Weights of a small mixture-of-experts language model, trained from scratch on English Wikipedia.
Size: 14 layers, vocabulary 12308, 91.9M parameters.
Training: a variant of Muon for the experts, 517M tokens, 3553 steps.
Below are experts of layer 9 (counted from 0) of a mixture-of-experts language model. Rows are named router (the router's row for the expert) and show model dimensions 0-255. Each number is 500 + 50 x the weight over its row's rms, rounded and kept within 0 to 999. Numbers have three digits each.
After each expert's rows: "comes after" lists some tokens at least twice as common just before its tokens as in all text. This comes from a sample of Wikipedia text that the model never trained on. Tokens count by the router's weight.

# expert 90
router:429515594510472477570523428562549546574531500535470543438585510534512425554590369506551518561466475515554530557513441491532451431443480373446543401466480507498535508518532447397421517478454510438509490526525462604465610563471487493533437395525558502490514494520571543498378452414493549510504553531548417558493564503438604580504431545530515480434486482490545514528509473429497442445498557480501546591512487600484378537508580453560461545422456448433532509478554412565450401552549396460475503472494502501513497474545468498573535588575504478466447486563484465471421446496483457501481483509456482452456467542532463507442546420523504476447492478502471474544454507386425496443491439423477530527483608520525491619521513467509462463522522409534512556528459431504561468483423459
comes after: " |", " ", ";", " Team", " H;", " 1"

# expert 20
router:552425378435476674431490576427510496455571524569481443417470520417515468583517564503542477390445434506456410597440459551479562512452577421477475434559527580415533492507495530434511532559430532572420511381565526545480483473517500473497471505551490444557495522475473531446483493477483429558509458493487485602543552490513497450481470412561563505490497559473546499536527511449502426506545549525440450511560440472494526480399494530424521500528496524428507510446500506530551537435474540541586505490551473487510484561607438601575521498625503507546550517494442438460567544487481545435478505477467520454448566581410609508518496434481443488617520586566538456530519532547501502530500530574508441418502448398453509522472481452597477461519491494475531430475464571433502516502478459
comes after: " in", " |", " of", " the", " at", " and"

# expert 51
router:524396507466430518496500473587535518559543562567417517513533535528488552465461438489455469545481475538487534435519474601459435425528484508521473502523429460486442556599559547527500431494493506593529494515454519468625470549438509494530582533547583405517468506412502415443534563481431528414450457536536552525519417433482585598429490440452451518515572629521449514503471432469539447510418462534589503586540544475496481604649541558433494488514594567483584477481547544577440461528439568500574456528477456475571443478473471509459521457440524475563487450452461454479479481533493486389435407506521409487555482474497584539536494556504504444542556503582490534504472492521501490472488437549516488464562520585481489460505485471619496481502479499537533548487550409453415468633472521
comes after: " of", " in", " is", " as", " to", " by"

# expert 79
router:466500458520491568416556575533464483461511483479498438547499500550522574527555519485517483455521447421589463477448597467462400518500548526477394545601559482566484493489525519489501493527508470533453447509543563425553514534609522482533559589537576463571588428445430501451527546476465456500492487447414511538525485452551527594444533430519444440487437461511543497496514444475471519594608536421524545508572449459512430553445413481476495437475587550565559484466587510469520458405557540498489381430550502495461479523527467550562502449460476461606503521603439500518578542454479434579526573486476497471487500419518546426499584475501429486494396539449458540538623495520547456551476436570421449518440487476480498474478541520551487422548543569465534562629516596545425478501467551
comes after: "\n", " known", "\n ", "-", " located", " part"

# expert 27
router:445564564408631445527453470443511478490438425511469475384603555512470508495436475553513425582509503488460479511523541499524580517562447376564594449515555519521577436469526489635483484475440544399437545511492460420493513451494487552444477458421484539532455490492454539427419411477488586491486531563404499467492414540512484623524541580499563500445538434435448542460534552444434526502559554618573499493459484413433557559570530624480548560469505527558438541573571485455457510484511443472536532525584472516524488480586535500507463450537446498516474577453494479522495500447500463526481521503510551434558445567491465504461516536426463467596551470578506442489462501508491573583554528448448557443452444536442448566527473505495533438513438471564515433507488523500544453584510537
comes after: " |", " –", ":", " on", ";", "|"

# expert 96
router:548466520476442423564440544545480490475454523591520570467517581557431575566486390565490454654556560486545501531450539531519448577596463564633544409444527491426506532391421445462413456533461546455521493535484429512466486487436504472544536502545493557450532431524556548486433507513555489525579478577529548465519445414503500529564516544494485464454475563561464514495472421517486485488425579561550430406525539517519560538525447473510479501449548460515532578495477515465391535487559453524497552488457498456493496467476549420451502514553468431423496539549571550560479406535409561473488495491557480497505376536548396510521579578480436485467570442481461570560490487477490454454573438460549474468529533532470477544460506424576514530551502511554504585471476380482595547528532437
comes after: " |", "|", ":", " /", " on", "/"

# expert 49
router:406537579541574461475475547500553533528475448432469548424455430524454406480607461404557455507518590439561451471583530507497496582477414543445561527511494534499507551476602457546446463449643490433446506577485480506510533501477504415412472553520478587510533483570526533403499491499593513437461512538540512558601432556450535467556496545439481498488454495526508472470431499483388524351473483369541501535444460546498524480497562492436485473463447493476480569621542481603475473557513478441511527444554475406485531450490479518525497448554507502480481551566547572454521624516522469564519541465418458537434540599508454532610519506488440456443403459569474552435509502473476449481508539415480543470463476480497439472569567448519493441554536506566497574465478487529546531532517531
comes after: " |", ";", " ", " –", " 6–", ")"

# expert 17
router:501579486466415529493457473519552513529490520471490399411488522593532426528525529543451445488579549570515462503522591541458593495549503482538567536530518488486560490580474512430535475474440523512528461555511528472537427641493439581544417545509415547532459430452474511530502556565611482469524439425474519521474456426515452579500541514463473472459444534371500549528531432528538568548510500565454513449565588506529458519643494604478462509486538432593493583479532489404479515502479503458568487426382475572523509535412504515458531478459489422469547526571433469558559571446538440543556513488553393622569492532442494531511488586458500427499507540490476436483603456544513485530486507450519474476534508553457467393509455520548552499520441444545544471466572435529531418528545588
comes after: " of", " in", " for", " on", " published", " work"

# expert 23
router:561535612508432469487487458446475505538501463524470399439458418502567441454496472526421493490488539505481534547495505543458474493448459615448514568481524479499481492504505447548489422483479530543463506507435448452487476510563468516526538378540535466509488540535492550623458443572374386506549534556534564420407569507485501462535423514583511612503518534505488479499491577441575554549390536570444500481524435447445501493530522411567461384495486509507510558463461447518476560453437535452523426419479457543444563463487399513543535588498478427410547433514394527457579503511512398455458451543443561485499460532491479452488426534458536574490499555525496453533470566560484415515427514520421402467489483465546543576579484575488549539497548553575491403472538429477562508536502587
comes after: " his", "'s", " her", " he", " their", " to"

# expert 108
router:501526471514428454539506413566449535530477513580455482530517517533561527568520437558476510561588552574526518479567520473482444512508433478465491533399440516432413476525495496498464489406474556523558532510513558528500522518452443555506552538423449503571488485518419508581512500506421433431463512462636437561439480424556441541519391479478496559419558519468561537551537561573471490592449531416464487448374516541482540468610555458490563410457510483443469417553562508471409445541462541525502514542557573569555421533473455597461479536442527603515474477565432450506551429491417485472494440475473500519531431572467529508475505496560392520502541540452457459531499538540523532552465513600593474556515525553479399491488461501543567435527429485433538579521508411512476406505439418
comes after: " of", " a", " with", " to", " for", " on"

# expert 7
router:542563569466498474504562568478590534460546401527432498389497413463516462476604524465535447468403465490523464504507449505476562459453430484417555483527587514488516556412551397552460574437575565493475511540487540560513451484470510539485418465547535406502541556584536519478512456543456500459460540542524430541595581577433566472414382570522470630495434438455493473529457458531452410471473477475530458544453526600457469467543502466446463592484488514420479563553496561579478504480468447410489540490415526556413547527586483533569469546589565529459498447537477478427468489570550543439474460474499494482474527524456433492551506526500552498488451524661490494532413469546540483505459539466456503501459519436524499589536473469493412529484462449505423483556502577481533568575459464
comes after: " |", " 0", "|", " /", "\n ", ";"

# expert 12
router:409463480478449485486462458512509470534485547481451472471411468537506514438487436445511433493514449509467636460540576541482468499466444467497491504461440476396528478556542509563539387454440443542521556465595478508605494496412529525642554567486528526504489500465450469483487472640518512416500495520475548579496454435469510531515416568521492439512563487525457565515527544522472517553485596509512531499471519554501445432530483461402515434514501465508521566525521524541540440489494502534531430479470523504537554474397574460540459521453503543543541477582499408416498470539554543612512437480457421598497462408477451554435561439548477592440496538541409485535520486533614534550563499627546355465550450563399426479457452442515492453517584533553515578499481538499418486440463535
comes after: " of", ".", " with", " and", " by", " that"

# expert 126
router:493496593467533429488496584526469476490496526517463426519468509581550541525507509547522495559419408542427497546572545508488400435488557522552470480472414466561468501451451512511558508484425492522496533556537486513537463497580503590453545461589579568506522476461590447578442599563502490455488467622578458569560569438454549600578452503528468406489584481591519528427546531498509477552484506438500550472521492537468516575558503424474467469471481527486484533512513456483475471453420552488448444445560542530341472550503496476562488457510497494491431557485487501556437442529473462545550443520575545510512537495537545589514580434523561441466560402497514561481426433342462431527476504470499439444596496428544471537558462430484503478615464531633469470512471493528522432426546471
comes after: "\n", " |", "==", ")", " ==", "==="

# expert 71
router:515434557456529460392524449495453549473527386469492466489457446405427471575612510498538492453552492528509443490446424508453453601446399472520615403503535553503490446457579457598467452519500517504434431523533470515540494459479529522442451558524530484472494505581540465464616582558512491563490561520454445538529565564471482514515445520575572587583448596547513537486470458490559520412434510499567448514448447548506499494448446503492595532529445505498462520407530561473493563511441546552510584494531550473548494433569541573594538481541563550488514578541482459489529480466505444488500558509496540560565479506517446480547515445491487480571486497577536495472558460525505519484539558589462537414502457468380598550477654468522543552502474534563465530569363528566465561555461507
comes after: " |", " the", " The", "|", " at", " USA"

# expert 38
router:558581635528602438435482514463502529477529428473471498427501403482492511505573539579528479503437444594457465507409413500523513503474554386478582509533510444468541601423561425552381501455529561422484463515521425518516437433507512597497481478479551429501543524564501554451502521563501476541520539526494452459553578543442572437558514580510549531540562467515486452494496406518534504403445525558599476493419480481512423461462561476452488530503477548473438541489446511582469432539504513530475516432483475590441536545522490554597542467612517506545537544494495549478429510504495437538560387570510547607514475489478455514527565477530522437579493513592457460503539499476499431543433512424499469478488540409572468573597524439484507567573482411521409499489432494580543525482453480
comes after: " |", ";", "|", "-", ":", " 0"

# expert 120
router:514482431458563476501485467567535458413437480543540428490495418511525542561495398548560518501424485550515473512494554520533401561485520394541565541514499542407492443548486496453415465550525491486472497459474459563476594446504509434488440521547541490503482394560453581405506462551493559545587560583592492485523595423509482467574576521482492380499553525503463520490384404506557409478521516483465479517446490528504584504490452521515570552575498488405406498440416545569465516419416418539477588501500500464529543527525561504494490499484481514464476478539511470510438490526387559417531546430415529494468452617550486532503512476585465513590588479422460552534558524496534482411534450596611511460467495470540428463462554481591525519504495476513476519470458434514443518507599442
comes after: " |", " 1,", " $", " 2,", ":", " 3,"

# expert 99
router:469542491536541568537463510508475513492586459443456501564554547498440588511471505511423401537548562428424524497499431412528538467440508557431536415525449469587439539466457541486553607510554435480516520437540564454472508518474516438495499345438541543523513468444446463554444506529451440579481502469473555436556460514500545622468417455437519466555431559534490498471482578565512563588514499451531504545519535490525550497430445602514493525577473611534428369586603485537437603481463558519521452600484539442535473446496510495532474621472536441461440467436451514609486473461464437570489579470500416529429540480468503555489407583494533491480569424488474543514519454516425537537472550490498487469519506565500508517442507516544527529485454475419524415552497457514488579441481436
comes after: " the", " this", " The", " a", "The", " other"

# expert 104
router:526475557494480553470436526510467457442435519549478501546499566519479517522481543534540514447464471374440429546460490511521543460522567463449454490484503514500479432450542564412523501517484463491503576501536565557502502529437576491502640540416534486554515509371504506481435449502450404469452504501518522478473544519494390499448398537484473441499450443563611448401567508525581540528599526478405561408501352558397468465495497504487523499427491446500512429521544527438502560514508558497568493495483600453444552414621487434485512476521455573511552506559573425489471572521450458461538455479524453476407551448434530419397484523502437524493517478514542449465473512594602591500505598515633531527563472537509458499469457491564497465546537554467523539515414500464525414474556508
comes after: " the", " The", " of", "The", " on", " a"

# expert 75
router:548502495465572488483530464499561461445465490456461512543480498481398459468425424496445547487498353536470482484421386495477514487508522533493461529559477487520499522473572480526464453579478494523510416558526485483531530535509492470453414511529519558413423482560562554500461513503488627570477469374537438512510455507542512448566557617444616454451519529483546600515497438457540495589559536472437485548526480534511511516457594548494505527501526524463498528530418468488553469498459486459579447471526530536530584500501487455502493521566445512536515541598459562415561527492575468499499485430528482501556466460528535381473486446501553564444379537438509556570556480461517586510538534500446452597495454510538548521619447458452541481467566439466508646434425624549518666493505496
comes after: " J", " E", " G", " Z", " W", "j"

# expert 94
router:489470535558489474508524575527568509512567553526552532470504454543445476423503520403600512453440530557554455518457496522584529546534541444537512533566514442483565416511458443557449475404590553515598428560526460483450487452474461564518531517546512522448586473486506514460598549438536464478427460456475411492566621466404579522449549486461484462395462448538431529553384478469443505460506532453623520453578508493441521545485440539462436546497470406556490472462498477431505568463574491556445426491472468531483541510455610462478536457455431506545465465470391487527521458444526500562487456513549603500449443471464580461462571407533517407451413514564498484429400547570578495528552511463465558576493520516560475535541513446553500515498465551591466513570510550549551528538470582
comes after: "\n", " ", "|", " Win", " Binomial", " 3"

# expert 58
router:524438523594463479515435422506525465462484494392538486510396508504453558479485464454497424525539511539505438482519517355433545559553435585415422411457542484481558438452451505596515430449569495468451585544473497460542524543460414534537563457414415558526539525469394546555540502413437562437566488468545503529542544518480449496470436547462459562405593449528422505474469528556455551535497492566412479409473555489474496476494576572530529491488407509513427469492467479457566534447396545483617463476545490466535516468479575559414487441474454477420488513524489472443505504498465493589422470510463499545480469572477406461428481581493458471451531556487512539588488491527452526474559537519441535566542525580488441528591515483582473493569533596491485560444540436537448441476426524
comes after: " the", " for", " on", " in", " to", " a"

# expert 86
router:465545466386540556562459498515472476580522433520507485546487491429577596491509526549504548558544518480494484578585472468570628474432539445456518588487469604495501473533416451457575505401471490575540524481522524552432484408518511497553544547549499436493512534582506548549471466563472482483434480321610526484431462434464468453498461497586545493519459489433516475524575490557511559455521455499414523474496526405451490421579514475561472489527527544471490451485531504461506460564529545433550498523524532486451359437523438520487528512547532569442615579537497488406530531569443453381480469456584454507466567535480472494443531515529554532471532462520439513433520505555534514477478541544549493462553456462564496438447468493553559506506508539556408419536503518383583472622486446
comes after: " the", " of", " and", " a", "ic", " an"

# expert 47
router:559535448430388508514496468409561580593547538488543491506467526437448504522434505536419424394506474460443559500512537467537465523522584583457445564452481627508605530446553568536476463481462445618466504521479458533493472451461466549556529543550444445475492493464569471465388479564493445554517451492474497461486549514538496497576496458508543513512527545539511552549497384470523396449402543581615545532543569380382491515467483473426528551502438549525478545471487527533461579555551521523394468433561433551512532607501428509563530472509521474483523507463516533502465596528547497467483514508511508519550523505470440516458437466545536497434638570518469526497480437412489561471552514566491531605496510497618466542554546491457531508543439488608496535443516536519560484471565434
comes after: "\n", ".", " where", " that", "s.", " when"

# expert 85
router:557546491465444467511457590537562487487469467542464494465530458489419545475529486531451547498490499506557604512453458525568575593574418456518582503564553478481505427528359437464514471508491518475544407574458522466445498586532588511418524547548408554550534466444450524484511418454425539453482447461530560486423465489425526587481548470504455515472433416549416528561543396436506534485396556568529530582467508535479466514546404540563443505465488547614556525589514527401560470497488477566480515498444457480521552512452611520512518402533490492504490433478396500444558556438500455408494493528551509558576443560454475510476520541529458425436490510432533472603436510560477435499444553501526380499458510508498484404559537522502526458526461469476418576575535569514518523520545460
comes after: "\n", "\n ", "==See", " appeared", " part", "-of"

# expert 0
router:537523522449562576433463509536435500537431500536526532511585498523379539533460524488505446443467538449422449463492401510503484484513474543471483507541510505571581533538579519551532550444471551525501415435561530526497435498563479574461548474456498581524508425509508574466544508527520380562504522425473466395485425516489416611461555554465560470515570512499592522452445520584521549488584493559615497482510462462465404525521542542541502433487492394653408495460527489368492584540576582551549470524501477475592417507448491461451459507522520532518490479460452504569572459423518449548517590473540507617512540470560427505427570403508464474518526525486475471481532444526484579504553464411470446538496483439427529514544552606508475527423468441526479488527529591524550528480532542
comes after: " by", "-", " of", " and", " his", " with"

# expert 112
router:460542487427551452438477549421566428464494482506505523498501421537489459529517444462539479527422554543568466437468409356445480539480494473500572573485476550501547540404580484463463534559554588480451450575547477596435524424448512474515471455470489478435466499562506558416510420490459573534543418533577427512581620469513520474509549564489524516506467509567451543437419505539540427458553443491552488509436502575493498480461495569460574495498515461426534511498484561503474468415512432471507519440497488484365580533523534468527431469546551571394545469495530483529479539539475570528459507605465502481517477560495503463530560590512471470606531485591403523565460480489441511504441482484523552496449505575619434558508436418479528597524529526593436615450432481571564486503443493
comes after: " |", "°", " +", " −", "_{", ".6"

# expert 88
router:434443540467564581488482442605448456442456494463480517514543519601467540585554590532483496463529427526412537510469476516584492528429509512528458470445510610520531454404548529542510586557437408547516492469491522517501517548466602503440413481488517476502504523503544441517571537456587554504476471418499559554508487541552400509449475498445488477497500547468475433464578588540426556557527437435460551509508462491491501390432550460512571438598527468514518458635507472367591492485468520587492549557534590471548557463515432504470531588489553536451448549534620480620584486487443526503543480453525437510465475547466463531442457524506489523459517541468471494437500559560469564579465569501395513558490524538509489591520455511521494593525526509467574497506375522436445519475518419
comes after: " the", " The", " a", " g", " p", " c"

# expert 30
router:647419503515492509481435489467474538460475509485490556477544543575431483505508526523485557527466479518435562552530502549557568491500541520467489529517497513524592520465461584563470447493454376474507469433553556468434496498488467421485502511461478434511417448545538518508481553510516553494550504584500515571419494435547515509544468414513485425489482513447517408530474545424406539478510617439414527549511496477472513480524472486481615403426475471536443524507366453525533527540449494499547523563440501516487565428490493551539541466480520492520502503465475512408369502494470614431468408386428522512442586636547523523586593544448542434563439544571538464577439511514469493501441456570465539473431532406485439442580508462554470403424572492490454592524480573521524551459493474
comes after: " S", " T", " D", " B", " F", " s"

# expert 56
router:442480502427623540475454455413570458515502550540482458392544547552473499556493526447514465596490461606515588566528560392479657537568463433518548433463464538575584545566509487596490593481491486470454499459493504535481442548527480487439470504440425582537469498506452458549524436477561428510503527467433457411478439529519499589478529574472503488566433546501505540481533551582587605508473470494480530531518477515503570499560466641530422550520485444587481456526544473568497538590550517472445607518522576433542517527404457513484469520503583455433489525565484516469553500414448518500509483487534460567508481517512422486427416464407552434470529538443521533441504484501479500470474551438528543514447496520454469486547509466422579495443458500471423379473572443545534506477530572
comes after: " the", " The", " to", " and", " film", " also"

# expert 28
router:514486576530491484445556533575633536481661531456453487414498549517494464523525465504378487577553545527537516513462497474438440527556482484516537464574462444476547547395437450531520585472527499602538542530538499412574454488534560546540581540499513535471464502417451498549496605451571546530527457460446493534532509534565535589465479490516488500443469442480408498510423489616594502424474470450444500499550505441505470515573456548473413472488560523465481540474468452426543458496493545528477527470521611553413464513510560418534473446519460537455451516416528473450395532443400551495467451527444595415468545440586615466484503437478591481480502526529477465523494508469505436491517554625560448556546492474555539483416465586484529480499499477522554468415425522451490541467417545
comes after: ".", "s.", " =", "\n", ").", "es."

# expert 80
router:533542522528475491565417442549427425563540525487435425587374485476522536544466436496513440491604518460567508481473535534489430456512464511459580519356406509463423507545568544489477482430536466555560576493444527557551435412493514482533556522403520522471542525552379485547602473545446532468491454499484545481405506563541535545505428500509467523492501489582481543517401521538445665567417489486513525474449542612543499519501484524549498519505488444511493451473579547470404414556468559480556499486558535531552539445516518450485522468492480514544508457483379469438558452536424499535459425450454502479602521466507454512474487476495503547586451460483524504578593438522467527554470548515563505543496503569441489464467473482495375508540542482396453605539520404444509449538428525
comes after: " the", " of", " The", " that", "The", " by"

# expert 61
router:530533475498468502534440566594508561518568538536490497457497480437486454488462559445442413618562529565552483531501624507493620533542416537508461554451439408535421514438419451543470513466416451534438576496408536425556548535486448427559535520438569502513529504432456592483575478458429543574482511515555461578462460493447513486499479474435537461488423536545465549509593510498444526444440519479477481507584531587580478564503441464441470491462523450519489482426503472556511505417526532419470480475555543543577602453485550498445511474535452546544537521502575364465517492543559542581457430427460440390564435603479510517537440517537565554505523477494473625481513535476461536488532445460562438487536437556558520567473496520477471438478425487396564466559493486556462463445487464
comes after: " was", " is", " as", " were", " be", " been"

# expert 43
router:560436491559470477499571523547436476450538545505461469579448463513528625524442507438551458391496396393603495534510601548462486512557453514531625410403426487518529423497435499534505553480562617558452499485460641459457518503467396487522555460465496468432521454533481493521452462510532510521552512509467553469461470504462558524551507527440464530506419553542577533436401480485478501517400565595401501507552520500488479483522527478444536559485513491527446469494515523592460514530453479579613529520404575461578546454492584476469442434554476542503484503536477529494507496554448532520511476481448515458503463524466553533433523580515596484525638576507462604580543499476524563548545532481531511441450531449531556519459599518540562501416459557489476504486532458403542482440512573
comes after: " in", "In", " In", " January", " September", " July"

# expert 122
router:478503548498561396478511461542468534475565536446503490394554469511535547514484518524621490477521482475512459537508473428444470517507484337512511600544434482547501448622491474515507462450564496507499532568531520543508564560521586477451502535462550477449468468491460416519437579564517454530505491576546477556459592474456545451513488478532492471459538439513442526507467506573445466470560401351520517515463504518462481497517509603512454538445581460395524557524497529520552418417458477493429583453566476441389568605562574538537557523456523489499557525447464397425517448469383506470497452555488438442526496526460587596526567402557511439573464527612465578515487534525487470466497492482460527470543524463564492477509492525521413521531453560470400527582500472590590475500494453
comes after: " |", "\n", "|", " Preceded", " older.", " Succeeded"

# expert 63
router:538483511538549418549460598524480490492531563543471613469476422534421454520630449485533507452471523439512457508434504466521535440537397426558581456448583496516510453496522510493486568392603552551480441488584374441441507525393575467563526519467561493454491476481409472448525522531605520482442541530486551399529563533417524540563473550435531474479527405540475502418490518573460451550506508502533519506523473437547595571483473560491521505533530439427508524574467440561508509528516491481525516468487500521458553505475513522527490519580557442483496541390529535492459429515488542567539514583468426398394484447435474496567573621452496402507450479576376554503519482503494494555549377558467507481506483478542511458428491475427539522514544556491438535543546489564540553454432490
comes after: "|", " |", "-", " IS", " 10", " United"

# expert 2
router:583491454508485506542426546497411552462441581597577573558557535487505533475439551473524589409516475571487539551525460545457571493586484562544525460521461434526400537579473572555538517491500556526526507455553453512542487527555436553449477538537539522556475460433492494601474552546449489549510460530581608455407449452506510493506454512426497509418465592426459524478550505551481490532462501500562420521574569444476506532513563411467458539541546577530491538565514489438546525434443528598473507512583479572532415538505513472459501485486565482565534451508447479520496541568545517438571427537475526495497465485545440528428502478502558474579594449447588489493485457494549459420491533561625541434483570502417526548529525532442617621480570418376461473546524535484469451419553483
comes after: "\n", " =", " ==", "==", "===", " ==="

# expert 84
router:507458489434537516537465480484438517489493453502577470490532469510529493558458602581563549438511498472470479530485529548491536475458488546527555471584519623530494477507455468584424512579481451563480438506485577575489514447494567476449486527533399410466499570561531523547493464544545531575490609442458536512413460482451450529467483462504522570465428396474405424568503460482506468498426576456473428491420493474487507415552468426462493542599492508453535422435537484422447503516505507465447604552511532539547380560546456573521561443555510603540487513510497478474495463510414487391535388521567563466495495540474471488467473527572433541564549514486483596434518553583512563484573565624531512435426463468506426562452439468531559545533540452574454479566461500441519485628472462
comes after: " the", " a", " and", " of", "-", " an"

# expert 87
router:624573570478476557557511508499483476396613552523505509548521508528564441549485588500542568412534503481577519444487622555567536525479478562566540482426490579419485558479508477480450562502595504603422416585467495582515527490474494582486523467535498490530437530538553557486546517507517441499461511539510547491452514536547505471486535431449488646526485514479556498499441486600532429537500584476502511451527536522492434436492567480426458563517462577415530496493480555446534489531426527549506512475490509458519552438502447524443551478585443601525522512597452562468386432513461451438506550455500530522470510457456494455600448491565439495516520512550560400491539415553541440565497533479513541565443574470431575533619467493475460490452534570442506488540533541584381501494459589
comes after: " the", " of", " to", " and", " during", " The"

# expert 117
router:479578542597433389483448492565493507547543468538416494504504468521555446502467467469441501536520413558552525496535486481484468481573407487525471447475533464525524521471549483521408391496480391495520478549523404489464565481542427550501576409549471589378452400461468492488474529478439504488439535495568379579470488510491519545509568526547470444433527527519484456520467420503510573437445635418553471485550477538485458482551602513594467430500449517421572523447518495403463446493503510466511550485520486464458458506541499535571560447533484463438459440444460460603564494407461491519482422612462520518517474480483458513422562562501459413451442497435508483467520494438593495486504516444552593411504509527419479532462637496541626500453548425495524542471453499557537500535540504
comes after: "\n", " ", " Year", "-", " in", " at"

# expert 67
router:477424468500468518510586525572545462527535560464439543466469510487554444472501416499471573551541464522522543459556469503475563449610464556562457493501553477581523533428469455496554495568447503558469458528459527471542566458453489488529521568558506544576546381381514405523546526414541420422540529431518467505490541416434537582486545397552516451512526475583478523553558435485490574467436481477503452518529504551470485509573547546535489471489554505502617525427512449467567455545552423487467456529518537444428379496508565472527536479629519453472446542583496580411409498497465536526534460484512415476555473489565548453553484500369476588416420565443580563495543625494486485464493501559518468575427470407509462454487516510534511509549509458562577543490509434545567473493570527
comes after: "\n", "-", " Title", " No.", " Date", " Team"

# expert 1
router:565488395493577523589554481443451516459525405525499486452523475563511495596516548548433482481413514584432557477547474528467519571473539503476530448564420459405514515438497542535542481492469481453547470361490549498474561493518447532478548544512506507568471463525494550567531504565448391481544482558547556486528462491601513499531502424456451582534532531516545519427477665643479530508522505519364443517515469419497592551554512463484431444526485526539388501560444482488586573502474559567488474495494505531429511477465516506402594602499558486393522533456519517511494478497495459497475457483482458584509569428480533544502466547516584587484587454503515450455513501556470555592478495434518540465480425392582522493520534483566589470427425507472469443454490441569460517532457461
comes after: " a", " an", " his", " A", "'s", " the"

# expert 53
router:530524553529474635513561455420441408559468511492579464445497508541474488457527384562471509519535560601475500525495560538466422470445439427515510529545481433470555470499524550547487439568475528456562574511455462531446636417572474501507580454559461559565571499506562549482406531446558514466540432530542405537428416490530465512484498593502481514529489526550482507421473364462538466450582452525441491503511442540494439512518501502514475475485495464451534469457477542594529491468523462637505508449540594463429505581466533448518501468512430434520491396465523528456437493526595451568602462595540477600461527521517539532488487465510538472416470546438571372490462532511538451499430456447490553598497579480508441600478558511569484536501427534510502503468470452462444460461537463
comes after: " ", " 0", " —", "2", " %", "4"

# expert 119
router:433477456504454615602592550454512503460598557542483508504504561464533458428447535432513531493571505394456553506524518560553454485520622550461468506434556471524546452430451560461501627532501517592426485529462584533479437497553418539605566500559534510450430504527579490523582467517539509435526526503474510569434543593550415495510501490547532571554481527458481470463477441437540468515501576443548447510457453587510569475545587419420485472553507478441477477489476533364481506480545532521537482539478511524502443464546474477431585574539430482510517461446578484505580574552569502462583463415463503429540447390562552511580385469533484515517571434479490441526500446515570483526451494503548517469569472404493479503516503574536463473576553517501482463528451486511490604459536583
comes after: " the", " The", " F", " de", "ian", "The"

# expert 123
router:572577484412486561458550492436473501402418524515424553539478459477489493539490509472530536557456533528531546499472472418440583509446445577432429451526508473439407472529541447405567559531511539443541505496415490518599464521502425513576458509465493494534603545437522614456510612503480568547536515545505584552536545447434544490520485532583567444566482517479537477514515524523390464432635466472471470514567537466548519617520599565458539451479526487486536470432438478498525501563462531474555456536609525456509445445489485497555522529491525480528442506435544533498535562564557538476407405429451467459499468489448562530427456453451502531553467534414569557628567481427615543577437499513560459519528485383474512513515479445465561537489500534531525499426468481493461536476447578
comes after: " M", " I", " K", " m", "m", " V"

# expert 32
router:418529456499451423540492400495539502433495508532381473381475518541555500503506513431560550456448473500498482461442525568421548484555460539418504569575551429472527548501509473518516458556488518472455520487473529477497581546493457440550533532552441485385477555591493469472452535595511440567552461583470499545517556454526458470522476482581531460545442489413501451467523537475455466591433524520546427568486509505479549431565574544524575515474367492501561493481510443480505468546451525636546532445495486492521518530542514444502507493493466536491511483506467560430485470560525497430451392499414551476432485455510536572478559544403520493552460493490490446574588442446465436489577499461567403597546442451518449534501551557512464460532515567594579442421491646465495406418494392
comes after: "\n", " H", " F", "H", "==See", "=="

# expert 81
router:403432564423437557498497526557434500474562491542514478491605446549495532599473440598436499575469436415528506465460498541445516534494467570482535464503510569461437513456514469496466483529502464442509585488620581456531580486455515426570458409522551566572463504527403525510513580571519504462498530502496520546466513601458484521516486610443477460453509440506533372507558544536397461453533520547419455425425426460427548381568539521458470546551507491556428483499506560514528543493459495559532439531457529443440513439569569498488518583474506416438484486461548437424448415433461560493465416536509488506520545570432417558454462564494453406466477489561501388468549531483516490439489454402485537463565507608550547497510525527507432502566557523494570553542498441536497468472520491
comes after: " first", "-", " the", " a", "|", " second"

# expert 36
router:470483487479582483485489575420546472497518429447508524360560476474518525464496532405488492451472469543560490492532437464478547505532420516485578486591405432494514385470523447585514564475604523549588521516459574569479555483558459461438471469489451508489500481535555601428377450530543502570529554504475512613558587554479477490473465568534542445428467365448498598514477523545480498399503601579500397574527565429541580452485531502423475536417455428537443559496496453491496588510557513529468535553487479460478562577535459528477567460515497454450530549527470459388517540501588472490449435494408580457429487427539461487522454538440424462504478519515465456431484429492520425537562470443437499497450455466596432514491484476474500496455501500509467546493479583502556435492550471
comes after: " |", ".", ";", "-", " –", ":"